config.toml
experts_per_token = 2
vocab_size = 15274
seq_len = 512
Below are experts of layer 4 (counted from 0) of a mixture-of-experts language model. Rows are named router (the router's row for the expert), gate (a neuron's input weights, with its number), up (a neuron's input weights, with its number) and show model dimensions 0-127. Each number is 500 + 50 x the weight over its row's rms, rounded and kept within 0 to 999. Numbers have three digits each.
Before each expert's rows: a language model's description of what the expert responds to. This comes from a sample of Wikipedia text that the model never trained on.

# expert 18
Middle or final pieces of verbs and words, and verb particles, such as up, off, found, "fulf-illed", "dism-ut-ase".
router:537456464512446592512538518498495507587421548518677438528472526555489537447475447502528522471438490455519578554504490484530475408526488455474561463520555474541570626449513443512569529485531497600443470498446502385520493479457419456515528438509397557493528510402471548533490472514519484518545538473603636432557524523533460540472452523412495498425560545514514516421538471512481436514468
gate1:500559470506472474488488525498417525559506510544521552570472474431514589541512437521490585464523443485567420546576425538468515545428501446461641498539506424484535476491543510510529509450480535482500516417513465417490505440450478597530417436475511523537394465515539538517499573604432512488435554460513548582472444559435441557670528439555497488525521505518545528532526565583465565565530
up1:548451490513550531496470435499600536514504513538486482488663526466444492503502371513494522518596475391528426426594451459525541555444496466516548408545452544454514506501468443484413492500463505485433616497516384545503484530487499555491544366490466538464514477475558582540495423457496548524526539596456496440460424530479435550519585572559478508467477538594518537547499499521478510528470
gate2:591442495511496575450477463539475480522496493477570454531545516550482508481461475568528456477493501514478538471548479663476478475580423488546443491542516574475571554572473478512493471485549471559487486447404476370489462460452534568483453474482436480473568437504501408495503482425516541560494585436526603548441429591528506662488531466524543427497502467458482585530396472542567529462518
up2:499459488380466505496516491485512423449538522471470530574479500551613532487536513503420438473521602445483402516487539474497457418512544563436555480520508487573599483503534510502379439474468481511437463477514455524470511513517452391451390538538474470452489418583393469604551496530567432480515553513489602467530440569459515584502507409461531573507462494428534508445552510546552447520524
gate3:433437510474488504489510530489486504461512438451536406571499546552449512474473479549467445528557472488505494538511489503527495372506382381554504524444625460518596427522509400531593676517528505415531504486452483486535507511538510460454487483588432513471525540503472561460443550551494510517488501438496588411448511483601415511481491560499489597479490443493474583496502516538503534429569
up3:510501445507534453497548489421532486414456501553472427505478495554455487440418422515445478586456457554486467457555511512502451393574425453466483433465468496501466543578557569537535540556609386468519465527412427474521469439441531560543572583446586557459542486475484498536591484432597577475479486513493456414519524478560462525542519484376516496466462524455426512456480523444419470529473

# expert 1
Mid-word pieces of non-English names and places, often with diacritics, such as Krav-ch-uk, Jo-ach-im, Gal-ap-agos, Chiș-c-ăreni.
router:566417533561511461490551526573468493402421495423511549503504534571496467487548406463424516469551503467627603511464460470491486550440479611442441595531493500515451495532482429465532572523471476458488509555486493471473493483410457524458410403528507568457531532548462514424448470501491507531522489400536485542468538608611438497500520447433461553436506570438534507505516499445494444584589
gate1:476480424513470487474515574482536512607616533437503508434579489501504519549436515475442539493535494582580560534401610502531459463479475480489422522541373454461556455528483512420478510592441462519441545644464479533535441451412457506531482457446469536481514521443481492457507467494517510618495490454519441605557526485470573459567526463494553528549509459404582442497453544512567505492527
up1:576424435555508541505481439473503564576417438531512506576401469568476514539517477504531449450486555515534541472563452538540537507612439504514553532523513616543494463536473530528581499470571524544478486507525449493560532502564478443389521478508501482433392555547500490487460526580489443391472478574475544578537557493545603591477456483419464621505508562490547518562597495531436524497539
gate2:389500379520491418583523554435456515550504642446453465516524464482576468548470525461491557486463555542519409455507482457539461431540539472494538417499508442505524470494479534443533490470476550558403522427482524415426521567577525451539520518490493520483456516615444450450556499580491527630533416501461582486556441473516501358457461445486466519502557513510453509552549492524542515538519
up2:453606475614484631454446494564525584452425446520480450526574536474520530435427547470424550545463552473482431475499540536550554463514513432518474473491422519475468550477454526465536472540563512519589416517518475535508375470555535554521486481579512463518473483566472550485522566536468476537533471452528475430490402518538436471450424521461463485448389530504617487411476516391559504508479
gate3:423491522492505505588557418519508565519503592488551467523515533503506509465455452535497526434553395503587512498491498412564414498404498505516488504492574492487539542495483545473502545387479503524543545408585509466544528447502522528560533465516507415497540450432482451516644555485476554524491404603410497400485580496476394442448503473501471527523467431536491484618522509513473560570592
up3:477472459542445525455493506469451495643489488520425448475554516502434556518577481435489404544487522440436568591519553460581431525478473408463632522452530490525460516505494512491432352495514557467458532424569565504483472520471488578527514520503523566466493405469525545556420516410491545533516440569571514535463468511559528462549579476511453514552461495547499503542599526517607549538551

# expert 22
Short letter fragments inside split words, often after a prefix or hyphen, such as "out-g-unned", "mile-p-ost", "twenty-th-ree".
router:477613505464515488455452538479528549437556550491464601576480535489523446512518597456486476476421520516460464563393536541580519494539489577567493515424657511553512432432517474569466463403424425393565452456563467513427484493478458487561476435487449482456498532559549535388488497449494523553527535539516585503473447492496528473509520366545527543490497533450537505427446489553454487495495
gate0:510504448540493551472564449489581519425496498444524471516474458535554504583529536514544545461498575588513551628396483485607516455491498468525462512516583510482505496506461480448468501504547493440506475563483437540488479502479583478517450514539490377361482570512601528459400570508442432459493544475532566457504617472504467597589500441570454483521497437531531479528456422484394507507570
up0:394543580444514527549462458520475505490518440409570484447447488524576510474522416480451514460558541446507491409538544532558498441618478523499407558483560428503500509520502559535537417596502572491463544504486397513450526473543530461411512556521557466575526499503383588541474511458563548532498547495451488543582444470536518490535589514398576561455478489480515425481554623471512518511529
gate1:605542591434550492482538511514500550524548538498502613522538604458510514501525494467546500512503487526562523474579378497470521520582390502488508480546615520498549569518406547543515482448474419490560476462597416555406436514509583533519386470507595501541535496468484444447433546433466528445549494459567508524505506571462438533497489542437544495439499493450523415445455559449503443557500
up1:537421476516496482425426495484533435539528497481466516542489534455477495498559535418490414558472481602459507463424464408526493548476496503476462445547428482497496519506443514492481522486423467502472504559358365424600469478540481408543567583548508545480609492503541540565514529543499499480422496522437557359473423478569532499528601544526482521503476546494449508592495531525467502489375
gate2:534461539542550513531329612472548532549482515512456493448452630527437563568519422594461560464502477482501547508434445497496454486420488470529529504525535547514508509475467587532516476576435449432536502593565451468552464484498517525576445573529494570399500483463437477446536519543444619507512546517489497511492474499458479480451543458513371545441427434514476499451542521540509422447428
up2:522369529496540462523506456630528486523525552456549479552480493461503548488586418594476515442434516484490535541413451554474493581557446474466533529553463599542460494442465406543565524401467464502432488511582518537540499516522554593489492491548504488420552450511479554474539538564550490554456393493549414419488478454552476504532574607489471453457461463453546617491531522546503445499445